config.yaml
hidden_act: "swiglu"
normalize_top_k: false
optimizer: "soap_variant"
learning_rate: 0.0026
beta2: 0.99
Below are experts of layer 2 (counted from 0) of a mixture-of-experts language model. Rows are named router (the router's row for the expert), gate (a neuron's input weights, with its number), up (a neuron's input weights, with its number), down (a neuron's output weights, with its number) and show model dimensions 448-511. Each number is 128 + 32 x the weight over its row's rms, rounded and kept within 0 to 255. Numbers have three digits each.
After each expert's rows: a language model's description of what the expert responds to; "gets" lists some tokens that make up at least twice as much of what it gets as of all text. This comes from a sample of Wikipedia text that the model never trained on. Tokens count by the router's weight.

# expert 39
router:130109171119130127163160154089134140147124144128130113089095079101144039121182138095087154102137112113166124099117074124115083126174135096089147160119144072184165124114119118146125139100149133
gate0:155119100105143149139160127170134118211115104102104147158131164108094094142102110097098120170109130112132098085127168099126109124072093116096194095156109075086114071127185140154107119123102050
up0:202192128093160148134107156174178110127095165134103154125140143134142097176161179160110143144190094157167092101147153051079089172138087127131168150163125178111139136186137123143092108128090114
down0:152105137123130200199124137119150076148124087151178145133160153139059124126143191158107133108155109166128151188135092155100089162101128098088139123155150164193148091155126139102152151075125130
gate1:150108106097119143140144144109099147077143082129119122131095103160199157149140106131161138173111148159147074118105091193131121060106076136126091080162173117095111121127108137140163191116120197
up1:104133130127089152178192143167170163102148081081135031107115096162151129164171130124167124151027090125150092128074084143158179087143191132140098106086189063137114152100136116114107118155124167
down1:133121106148130130122110135115087115114156176167157179133106160161080148136072150182125120054125131105100155096123104100138072184157111118072168171101124171131111109125176157060125096116102097
Description: Auxiliary verbs in prose. Common verbs and function words in running prose about films, series and people, such as is, was, has, first, also.
gets: " is", " was", " are", " first", " has", " also"

# expert 4
router:100143154181150108108124126136096167068079103153129078106115159109174131167149127091111157132123123159100095102151166158159120127151130093108146147141068147129146116113110095173138143117122114
gate17:184242112057182078113149180157077149143113176125152117130144144055120151119177135090174092169170156138156140146172128140147117142162170111149133123136124144149132187128153136103127117112095162
up17:106117120135139202172146089137171195156137128148081142114148113165122120194118135095129117121114084083160075133085141106149127103070145142104132128113129147130097072118070076106145152131182123
down17:143163108093097133134103155162079115120137121125111102166128142146117121170102106137076168108145157103101109107067134101143109119160190116103159093061172084149042156167129122082151141156103134
gate18:087119117129118137157123105131155167151094137130169112174147139127073129128102092117185123155142177147157178180167080055125104081078152122094124102185140121152137171178156118151161155151158105
up18:130123110108093144121085069095146127202164144133127177105147121127125123092102149133124175118134146148157165127143095121129146165127043143139080105115116073126128101176152115129132115125141132
down18:122174131130113160154144102131100089102155133085124148101140105091147074137072133189115144100133158082110121200113111116181096152140062167133090149138118142115136142082148152151133177144056148
Description: Section headings and "of". Mostly " of" in names and phrases (School of, Battle of), and the "==" opening section headings like ==History== or ==See also==.
gets: " of", "==", "===", " for", " V", " from"

# expert 57
router:141122172204115066132121079176121098097133112180128113109116114116112142129138223153119135121146132110169091139105107194157120101136170125142169115103133104138151086135155126108109138105100096
gate0:143178109144154122114112145148086158105082130154116150126108142115132093113151140121050066096082161103151172073174076121134166129094136165126166177127121114104090157172199167120124165111138185
up0:177172152122155130113104119119123120121133135103106114112083089120125110159085191132135064086087121085179137068122114063121165132117114164165124152073140154136141143131120131103153185120121101
down0:058138165094129119125183104091182032185094108105152065164128141131164114128130125144149108098138141139112062124118171165132118059125168119119078035057126115086177139129141100151155139143057110
gate1:172130150128113088096129118133149132134109070179099102135163114088104113114117063150095142149130121126135157106127152101152099057090113100113176075167068168050141121138159215108134082208139122
up1:147084100131117087092106146136140180104192122201130112131131087094176132120116172146094123164072046140148107162124142142125128131151175135077179100112180112033111106105158138098142072105145139
down1:082104101122122190099094081176225108143122055148100057160171100058067118098200149083131150130146088117198088090152093090119029165171110107155184119114119130182098093137161129125121098132138154
Description: Table pipes and punctuation. Pipe cell separators in table headers and rows, list dashes, heading equals signs, and sentence-final periods in prose.
gets: " |", "-", "|", ";", "=", " -"

# expert 3
router:083120157194129156149130136104163146096215128126133083143095163117111146135111076097075157050149156128146111099085068208185084105146091129154164167160090109128202157164119074101102125080135079
gate0:123159131093145107200136127181200154136136169131160093079047096154077127108141111202101137131142155133120147088168124105176178149133116116098135137094118144130161134105115082117138145102151156
up0:126105133144156151176122080102118107086134122094086130099083124190104125121097170076071143144163104106108166092104120141176108116137145112120106129168159163151132136164102139144084117134082098
down0:158111086132166150171138126142122056132099144066078108138118108086094123188087117139101063144122058165070131114114163156094130165147124179149046182121119143155135186120140098139117113129074133
gate1:127117125140083197150065135087080101122175111138101144151098147128099138085152102136087099150106109065146151103138121160064180107108107081156116171175099154159163109129179138188110122076150174
up1:087098116117120163150143114119151109092174084138140151161104158117071142090107140142075095136131127111181092059088155114091188167150180102166121193138092082151147165150114191149112072112129096
down1:109229105182068138062178120109175108178113134156059086122139113131066154080117111116174081118115080150117050094167127122131099081093100104098103032158157115137135120104147082087126120123162176
Description: Table cell separators. Pipe separators between cells in data tables of results, elections and statistics, plus capital initials of names, as in J. B. Jennings.
gets: " |", " L", " D", " G", " H", " S"

# expert 60
router:110147158199083165177108103123137163109189139161161073118110118111133175105111107145130199068140111146171107072113119168136125100157123116146167197134101118147137128135114082151138094134141113
gate0:141174134096137100053131100159151133150123112130103110065098127150135133112136095111086206153124111158097110127084111111130131116104158106138155166119155130172040057157142135090092140106149123
up0:110125131083096085110152089104105130142105091158178158132146148164130098170141136137067120214144151116149176113127147120129089148131186167096112144114148159128118147160151127156133177106143157
down0:101202123133108104092139156129179072129123116087155146141072143123070124141154115125105124168105160218160167100096146152173083134236131123139129170162138141113090142200150148101062157165109146
gate1:103092130127151124133148101123134173105154150071133114149186194111156082158146090094156175082168099150118125175148094125085160108151115199191149164120078084145142183115139134098065154092132127
up1:089148135078094135119143129059154139151099156105174077155170161101162126130066174119115123192177120143114179185108112119104152139116125139142133089190088153095125132141076149147090099095156143
down1:133098167089084134119151057157135130159145068142147144159098136150151091130091143102152087143199098061110126186078135136168171119103184143145129156073134132130090059087099099111118157160092132
Description: Table cell separators. Pipe separators after numbers or names in data tables, especially election vote counts like 29,513 | 33.93, plus semicolons.
gets: " |", ";", " D", " S", " R", " V"

# expert 34
router:149109114112088167129164102192141131132194133117142113032116078112181159115137124166129162144133179078096120137162171127116088101155130119179096093116105008148147137083127127080099117147147171
gate0:093057195118116120188113099155171131142157136113130107111137105133176175171152133171148167065083139057101173144117149099128084105097143163161155145113159100136128125136110097124138150138174163
up0:168043183137038173158104150123133111104161103089124139137191136178141124120112120141124162106157142117100136136118121142095130147127146129099137113110108108116144115083151113125150198152217150
down0:093171117127169131133094128091099149145166154123101154143104109129118109096125116066113114107119066149129162130117120160144126117139120134181127129125151150047082153117165126114113086103133066
gate1:134108106155135196066118125182107137103094119132150093121106096155186103104128132136132047091188146118134084156090161161189071169132091164122146083162111149119065126100142190164118098101128142
up1:142100139089104121151142059121118083136153121172080083177100130090110153096124131082209126121091082113131166076178189093144191100191047107114159129142128155102161102103062109117125094091147095
down1:153141152078164136123112130170218198112127143091209199111165089130162077162119120195053106122094140115122133138156156130064156112059170131156158127155152084175096135155151111124113171111126134
Description: Spaces, commas, articles. Space tokens before numbers in tables and dates, commas in lists and citations (Hampson, 1910), and the or a after prepositions.
gets: " ", ",", " the", " a", " an", "),"

# expert 1
router:093107168134115139073142173082121149119104152129123092141065099090154063151129109071100117107112098117200141127108093098197098153145131096114125118085099136112095147049136140125146118123136160
gate0:191065186113167131145143091119055168079144122151110130118121143126143176123168103123138127132115159167109158152124098126177141136121123129151091147113053125131198140112174170124121085179165154
up0:136124193083146145099124117073112129087148177119070118096118121118135151150116099103158129120114154113086132099123098148148162109154088117125095075102075070135135120126197170085165071172140160
down0:062143060080091088144091123137109087224129096097150166123179110088098107083145162119142137112112080094135139126155175099087098133125138148113071133152135124135130170135094066095117114096118145
gate1:134091139149159120127117086167111157118136155219077091146123131099074069119129121203178104175128122124077104128137046171105121122170105107125126140040137097072137149134153191090159101153139122
up1:160130131101163155177121211159149173129091132139086114155168087156109144110130124158120132085092154140166157148149073084090148160164130200064140099118151111235105148097149090130124163155120126
down1:141128138117081038148185154105164100102122134074118149129102100124143192156146149084121123069108111149152193140174130098154127146153182109164096121147112194168099172123077056188086156156159088
Description: Punctuation and structural delimiters. Colons, semicolons, closing parentheses, table pipes and line breaks ending fields in lists, infoboxes and tables, plus linking and, is, was.
gets: ":", "\n", " and", ")", ";", " was"

# expert 40
router:052150148117134132111081114107093138118131122084159105220076115112102133140094107076113139097102128108145171096089135186182088138140097143146157131106065125104114113126116117116103050098134120
gate0:118152146134069117120181140118067097144176145119114096098052105177119128157155131086150107137141092116156107119113146173129113123150190093141103134140080085101163165124176110131150105135115136
up0:138174108134151095163093092088130130112152084128210098203149226115109127130132125109120149114096141104116078176150146068100178168150099160088132082109140125148148110087121112115120107155125132
down0:084134109106112091149170140158064111150149096136102165090102100147099148105138148152081105101154164132172130113141131187139126105142159107102113158113135122098156171152183142104121086081117204
gate1:097182170150150140186126155142161087146158156159145220160088139150132117130089159106145127099105136138112105157122119141137160154077093138195098086074120103158125155130137154146178071069107125
up1:109122165066126106167101121184145094137196153118117126147201166143147071134110121134129137138120122114126071097161130123123144144100161130206132185032117100148143167109136150151111098152146139
down1:148142116103150183088143096157137134140062035090092102087066090191151145095161173121123061152117120110146164164113082119093124152074109113151109089177143167130191148114130118103097117187139091
Description: Table separators and colons. Pipes, colons and semicolons in sports tables, score lists and filmographies, plus coaching words like coached, club and Team.
gets: " |\n", ":", ";", " |", "0", " |\n\n"

# expert 19
router:095130185113133160122057138090135153108153083131121083147085160114075105126102055048089132079139135114149099079124165082083107141146140125134150184097070113124104159104172093095108056105152133
gate0:119165084138149175157200190123120195149119161188155135134173082129134073119115169130138113174147107128123164170136089123086130110177139126115146092125118069109146102133134143132103164141150054
up0:179082118106082137148154169129148111110169153147126178168184122188133121127154102142086115182090156163182049196141070119066116116158139194092150132099128029182145126111131123145102114090139125
down0:107143131080106184110104137141142126164106157100081126110116173087137159125075119125171103153070083105118121127138141193119121147120165108093095140129124150032147148202123108150126113164097096
gate1:151150136138150138190154138091153164087188124187123097073112126142127175130112132120119123071141176137137121115131132066107146150165120123209094163110172117129198107160130141146122150184112150
up1:150132108114132176085147083124119092117148106126073123128087138168128156082126148080072156117083123141169134161121123076131137108076023132178109130089163107159143149066042085095114150121129133
down1:125115107138072124063080122142120068103110120099167104077116113181108049102137160115206166143115158192110158143153100196165114156082163110092124176140103155133138115162169148115099079077139132
Description: Pronouns, conjunctions, sports names. He, she, his, who, and, or in biographies, plus pieces of player names in tennis and darts draw results.
gets: " and", " he", " He", " his", " who", " she"

# expert 45
router:096097153160114120187062157106136136120171138189112112154112079103172106076166090157112155100179117133126143143143137163119096151174171138081174128109136081153127066108203110119123127122167133
gate0:105123179138151163169121121158143142184139131098117148133069150099099154152112141114107122089177120174162090123143063161105121112106188101091139104176180110123166149116155178168159133067069071
up0:131145152152118105085144128116158092092014086181110163091121133111146106111147100040149120111144129129150122138162113113132056093117086107133149096044121138110094177094130088175199144085191133
down0:138143160131133143174105128086103141162127123164128158069110153196131185114090167148109146145129097148145139175168063212176107071132182105089148173155127040158163176111148142119186119103094106
gate1:084133128099151153117125122119148148190119164093125121168126135186101138143062061131134149110104135127136142165104161093107145110166167097110146109161181108137112147166150110114108130133105148
up1:096136125154156125131148151107106116151142088161161118109093182112128124162126139087133184090078158142147175133129151135148113139164073151098165140066114064085138097121117118079133174139144081
down1:135138171132115101144135140155133115153126121114157172142120120180116125173123088108091086162068136176193090183093146134094177131182139124148176110140163073148137121212134134078145067142147061
Description: List and quote markers. Opening quotes, dashes, colons and line breaks in music and infobox lists, plus field labels like Producer, Released, University.
gets: " \"", "-", ":", "\n\n", " /", " ("

# expert 54
router:082152129141137139116111154159102199095108125160142113173100147089098153141152084094105144057130171085198140137094146151103130119150145067107160114122144121130180137181159089111123102078085151
gate0:076120100104158107163108132117149174129086094115106177191074119092143075137135150091114196133174096087134151125121157130107138152081148170160134166056097127134130096178136127125129146124115159
up0:110114115159081119136180145149049109122111133100068113112097136134158119136107076182140161127118142087083140173125197147030147157112075107107124158062181130068096073129087100126126150152147152
down0:151152211161127140182167167172153110094118159089152160145151176094138094125140093204129109155152133159166155118093184169076151122126142110105117198119107112126119131158104146126127129111110120
gate1:098173130163162140113179076163164215094154128081100105095119111115110095114121136133119156124119123126116163077110101124143134100133152106095149162155143110129156079137083112123165150092088143
up1:132112145063149124132135095134136129130150158153191106084118123152123144163113117124137122180111112103138113181123116117125101159153148144137066167102073227109092084157132186153139133156112162
down1:072072117152108202133104128094117123105124151046125089132131123111138101065165131101184090130094187143145119161144092164117136140169088102106166064098089097142133056107124145173144128137129125
Description: Month names in dates. Month names following a day number in dates, like 18 November 1952 and 13 May 2013, plus spaces before years.
gets: " ", " September", " October", " May", " November", " August"

# expert 58
router:134092148176148112157136149134136108113171128156122119134126123112145066169140140131141147183120108138152121121109018166193123110142083122112139151143194100142118113135120184141137141100121070
gate0:150083181077137156141101085132144140149107099079057116095129123115123114175121124129137062139099095079113112121127107115153169104080174151078144106196121129210141126106121109120122106062152120
up0:161154091104139159095135096113136145106145112151134169077126144112145091158093125117132112165097089088174070139175137123160216091158099093116107112172134160204106147083085076112230122104156150
down0:143139133093164167076151059185124103107135176114150138094149186130122107090115120158133155098159113140152097219158156072096139095090129132165139135185092164161122145100125134140129118094075173
gate1:169126084143123105097138163088157123120110133051158119126103126157134182155119190154197102144146147194185102167111147167135162153120100145146155114138128116093084063100087071118175118115066140
up1:060139157113149126075178136164185091089178116203137105131117119155127108174165087129175125169099135132114164094107123103109179118125114109105184149093145120055068186169106164153106166190113134
down1:119104090181145063105070087140080107148146159094064121166164153121126063088129154116125116118142144151129105158127104172080160184155168116129101072158100127116155084132158115103165144078102111
Description: Sentence-ending punctuation. Periods, closing quotes and paragraph breaks ending sentences, especially after quoted speech, plus pronouns her and him in narrative.
gets: ".\n\n", ".", ".\n", "\n\n", ".\"\n\n", " tick"